Experts of a small language model: 32 SwiGLU neurons an expert.
Below are experts of layer 3 (counted from 0) of a mixture-of-experts language model. Rows are named router (the router's row for the expert), down (a neuron's output weights, with its number) and show model dimensions 48-95. Each number is 128 + 32 x the weight over its row's rms, rounded and kept within 0 to 255. Numbers have three digits each.
Before each expert's rows: a language model's description of what the expert responds to. This comes from a sample of Wikipedia text that the model never trained on.

# expert 1
Middle word pieces and digits after a space or digit, often in census statistics and tables, such as Poly-te-chnic, 22.4, E-nergy.
router:160133151143120100147149106174118117135161121123100123148126123123132122134129100143109113187084101075116149103101063162132088180091169101089081
down0:154171123152140155185174128142137169199098092067117130105074160144180164107147122123106098106077183155134118115100103150165131144170145119124130
down1:143189075129150102161150129114115068124113175139149104100119132138073147126128107138101097106104109184102132084058099080132119077120091107154079
down2:102130138130139142192162068151091147106130081148108111097128099168113169077203204100057170145128147045142132088089109121122131113125149126072132
down3:157188147097155086134113179148100100126129136165135090094133111152135120099106127190151180148122079113106059091077188180126117135084121153137073
down4:159119104200180184139079108104112123097083140114124103100080155111172095132119083146142090157097129133192130116081129119120135195063047119160131
down5:101142221128167143120100153091156167118152094166116124189104152122134097185119159104138160123179111180150149161116160163137127082122154128165151
down6:137108112123109203173108179149098143166114093142146166167111154120140136162158135123117111115138172126168192132128099105188155136144173107113111
down7:175123095116063102090108109127132149112127170135091155123124145126136068045089137085139109130103148159095121111147133170154137138136158102179209
down8:174107044151132122097115093152163131165129157112124119062140102092129092161148151186125124131105128068147125078104162114157145195134097127164115
down9:141067179138107150109158160081118132119130126131121122167094101108123143139167141168093106126119116126137138130161158068112145061059149103149120
down10:196139078124085100111112099164154173157096167117201112123122149146082086129142120189137180108185150150131154123128152192069115158120175116109142
down11:094186127139123099168158057116117160158081095157109053141132110131138150192143139107082162112110154134123161219111101163122120123112164203079135
down12:135121164127148097140204117128094105081121108128122169089101145093105153167095157131163185095094192123165091141111108105150175168189119196120166
down13:126126156092146104135058189201160148168142106144064131114113146158188116133150140058152142070195121133137134134151121075118126104141112126117117
down14:138064143125177196097128118158156096114125100131122154157135097116140097088106173141073133150123167109157071103178148114094095177130065103114121
down15:160092149146118101074096136130113080151095103127125094116147142140151197118097141206087117164145142139146121159116092131092110116106090116165086
down16:176079133119158157154146125123039149130153158169131151077112094105110168152125164172107143119184125117122099133151158116199086116107155136129096
down17:128119047162125150092203121137111165103110159183195129116165173220141169105097150098117120133114129101181097167142098188115137123088179126172105
down18:162101180154152081129115123092138127180138094123136098175241145103148133146189092136112155116120107097194110135118083166140099047160118108106193
down19:123147060174147077088109087133112111221136113125107126144108139116107143164109175149089132154131137120158094054135140092144092100139119103124123
down20:059127135128110123106144165090131076166060079161135196141132177131156083124142179136143100112127111077163139138130107179147080079103100121140144
down21:119128140162146110107142202166130119171158077183128121121090082149070131171121092155132150174161080133076124126111097122086121143154120142108136
down22:127113130097126111178121152118105137068166123150094144121144097139131169174145171135176156153052166141114107174190160108090110124205175112103139
down23:092162182115167134151140096122110106111155174076139158138142147139088136154156105124105153108177087079062101117128123083171083114069168134041129
down24:143169125120134148131104134063142124131088122162161142116163151098144127121121115139108118149072098163134143074088093155158174119172151113129164
down25:111169108167091145076151099105135083115093163110109157159119110139109076146188156131151097131138177146150119097139045128171068137127160079158167
down26:113055128133086174081109028100188077097120121118130115100102156160124123096092111120115104155108097108113120111139092097171138170159084105121162
down27:213163086130176141154142092185094125083149183103115150143167134089129173113116125140189098116125127164140166120152121063133120127119159089110091
down28:121202145126092169086133128184119104160139157097126160124081085104155119133115151175177160071078136141083100125150111173071119109117113105148124
down29:079144129153119041138076162171110126154104165126093148098087206135138111088090148111135085124157132132079121147141166079100149118160200091091105
down30:183128162120101065110065139165125177199114107186125144102128137131126152089188108133043111096070100092146125132183132135117122160164152091178165
down31:084073104066092111110101139115132089119105129147148127155152086165093152108145160178169149136093141132136118137119121182124143117082121153161106

# expert 6
Short word pieces inside names, URLs and numbers, especially f within words, like grand-f-ather, canadian-f-reelance, and digits in ISBNs or years.
router:176135152162155163167179125121129111117118092153133128192079160162073150086070145127107183146080138080083107156142090178082092109060138085088137
down0:132082101164093120134117087100109109104065125125169159102143144139133069174113107175148128100136121125153188102163127156094107137114183199116100
down1:126125103139090139116187140137168114205100078173129125132147102217109055138126113114118156132125116065073090078096128175104144133172133147153091
down2:117110142110183100138190145158151181103221079140074179137144109116139132103133075141126053137144083106122067123093173148153134115092176130083146
down3:088163068144164139097128169137139100148180125095132085074172138069121117070130146151123126126157109124141128127119096117145099094036128119156165
down4:066110144151079103136124145077181137101174119070129112139125122139107119104138115118154119147171135142096142120108131062159103214076119119109110
down5:115084103093174162174157129123146165159119087156080155135145139172073135159169143098123165133097116131105113132153183145147135151143122140149172
down6:140162141185137157127151109118108109066109185088114146096075104106162074107152174106072117132139189078100094197148093152141105115182101133108154
down7:120116149125093075155119037180135125126198187102078112115145071158119155181149131130145112130196119078128179113125147132088093140152148110163118
down8:125087123172132070110161157148077127101093160105158175065104182150118097203098149113103164088175135117128109120161109145145148111142174120108138
down9:049130159146076112118075150162188047142137141131105130072164157097171123063110123120156118179204138162161103119112137155094113134057150122097105
down10:157114194119109177156101120089131162130143147104130080101121185150129153109155158052108059169120101129156110142136153091187122195151093067127160
down11:155119143158163161142134133194174083112155132102148117170105064121115085115136168123106122153106084181095124117131152087121115155155194098131060
down12:130113110156119116113095122089133127132204155118113121119108163143176188166111140087194156153113101141148120115093116186080146136112176062138160
down13:076146158121154078163133087168148086175162112150119118093120144150136118113078139094140157112161123142168128131106128103153158167082098172104100
down14:103138182088167112143164141153172156151159110076130147127133174142164125147143104156063148032120087104115149135145145105123136187073101123161152
down15:153149150159125161093061092093135115145123151078161084143096099093099095105172098132189149109165088064137126070136124147123125123115154086097138
down16:132102150100084106093129167199149072150104098221113122112147120121086121172109087139113116132138108138129156204153094154116166092097122091162107
down17:109185124120152146113174156130197115170049110093160169201118178157129156133107124125123066099094152155094100073138152155095149187088139157142136
down18:157112149146174135098137139091123146081140155197145087152162088067132119100145107120152181107129146088141149130091154111109158178134176101180183
down19:171114151105093114112103136146104190115080079134096141138134121112120179126202163134123145102112111198167143144063151109132162157111119153182145
down20:118143181100127192138175152131121054098135096103105139128105071083096140138119168139113107164155152063077140174130118122110088120132157126136164
down21:136183148137102152101135156141098136154133145161092085171095137150095094166143137125140073128119167157105107162183163137108151122166211111101050
down22:151187107165112122094154105095094134080120138138120127160141129130164096102141125147112146128083127160114108098177076121159162127114177118121177
down23:110195126110145119066177178159103119110142118115182058102159105094103092125102102093096148140128075110162116143107138110094196157188114178179107
down24:091108121093155120163083096116132154069111138109121147131115122126103094152133129124131135161100173075103190122150091083116117170137093130118137
down25:170104152037140175141113115159111099125072143123057108163100138132112124115159091118084054213168172151083088136133165087097128187128167127106149
down26:057107073165116138146188141154095148111089109153124110158127143139121135182124139122085179086155173136061114239131097176140140152128078107126123
down27:151147049101151146077148134144156136110176155175130111192119115115095098145146122076171167142082153116098136122106156071092162135166111157175166
down28:161104130128047130128131161194139183153151140148072120099094106084039152174142157118171095103110127099100104107138131139104106183127100158120117
down29:100102131112163097120176133094031110145051120162141119116131181112144071128115137148087109127079153156182123145107143205180113117120120182117103
down30:127141141070117209140106129140098113114115109108086118070104125109129112098114093094103141165185124109144125072108174115165190097142159086139128
down31:179099081142112143097085138126175103138171122118111152143162162066160102126195086146088143189116109091165103173112063093157116117123163117210182

# expert 30
Final pieces of proper names and taxa before a comma or line break, like Tomeller-i, Matte-o, Tuske-ge-e, and words Valley, Lake, River.
router:137096135127160143169191132114104039107141114108106140190074108144118177106124119129139127166118042098094142104113145159104101151162155083129074
down0:141139096156137117094163105062095158153130174126145143161182150108154081076121111137135098116141177110127139024094119144145062150163121067164133
down1:105129120158072120103090144120148134134111177137139119128148183183111165060168144086113146177169106133174202128080103123138133093093125077175157
down2:038162131155163149140129135180169110145131115128158127100153124136132134133154112112124127112166052200097090098113125105184122126097133116068134
down3:064112094141076097074145086142089139097114107082114123153063145167173138091109141149104155075088174114126126078126090142130158141164140150161105
down4:111128127128185135120125160180137154071106101207096115099096116116102150138084127112125110110063137166112122130129142133153113091117142073106146
down5:189128114149122125132113119065137141134101114114190120128103138093152141151121081085114140080121175054125120111098120197115112111154135045228128
down6:144129138103132111123081133109114078102081154115145133099167098150208100095108121134155099122148062103153128114137177172129072108112173135204120
down7:111194113165111096129157091118110140087123129082135137107159141094131129087158135136168085073026160089138161101105137183087117155144176163164106
down8:173118116170159132144136118145072105080133092159109102126167108102139114162170148174157161102123135106123118121100072196145188108151082164193049
down9:110174088122131091161127127184157114120168133101152133172163100164140156139078108070164127182071144088148137134176139096156118090125104104088149
down10:104174161154118093102082105093144127137121122121115135176160172109125118130137169167158180052096197116157142116084140165101145135094226116106145
down11:123114209132145157151131157147187113116152116134184139124113108125128171169104098129157150118151092115131114151124146107165092134082169127127120
down12:115154155178099089138142163161146168139115149141125104124133143145144144118161118123123114120171084104111097093156114063132096081127117140092111
down13:067113104158081053114099141119105093122091139091168145155049129135128115113063159148122121117043141147132096184118129118092139139124149119075080
down14:103116172187119132120120101120098097107122136094173196115169114114126140095154099090163104136082154145173089192151090109124112156193144067169158
down15:105091097131146093155087091094055131121129122129108129092121134099137141136102121142095137158155113063087130065181098171086072111111111150204196
down16:181069157082135130136125095089118168098107159138185125140166118150150114131206075181073122081133122077127102079152091173139080162109156134209123
down17:158082166111083129120133078050137090132111158108063109113137148111098104123113121096178081143137080140082117079121075103156106102155082125082116
down18:145141163113136135079101153076172141178121149108157170136154142150081127130134116094107115132166049123179165115127156096183133077176100117099093
down19:130147144141166184160109158172091142153074143172067125128133128152078134089135098124138117156151182128107107097150143087168046112180126133123097
down20:120122137138092140107109106127170157183103153095131152176096115087100156144127104122117168112157061114190139127149140116174102129122105141099128
down21:120148164128145141097137117013141099166102176101131081156115081183118152122152122148084156122160142197114089153131088077132094179151143119117171
down22:092091160100129175137134165164122140121067140126099123164110107112121135107116109132052123130172135171105128129138108113139108095190112137128123
down23:133125184090119133126093084065102195134145152116160091148138128093153062117112138106122166150106102066122117090151156145178040113057136156130173
down24:102129146079211134085099116160147104114129088089108145148104164133130144134141117090142122109153107141136158084143142085151157169076126170133111
down25:070098129160152121106060093116147124115064136132149147056102111128124124123131132143107130147153109081163172065103105116111195119065140105145109
down26:124130132119123106083071163075073131141084104142122047089155133159102055082091139118157133182194107100195125135098109204178125108158168104153108
down27:128131075143069163134075165101134116131150158132141107153126063110120198134143137102154098192121124091098124110096112047152196089141079144123160
down28:172132137071125168101142089123112095074087110144166123143157067141114083143094143125131177133142099081139164128197147115121110191083127064116114
down29:174126073113134123135145094074136070153092099115113166103089068048133085188153109143184158148114146163129173129126130145098171061122131158156128
down30:130134088133166142094163152135120145128155103120101118146105062059108183143114103138172109033104142098121103124154124141129085081137146073097096
down31:120092149122173057186077167146138179149156173150080157143118083120147148167163109150112137142134086149115127165098114046144127148132060156101127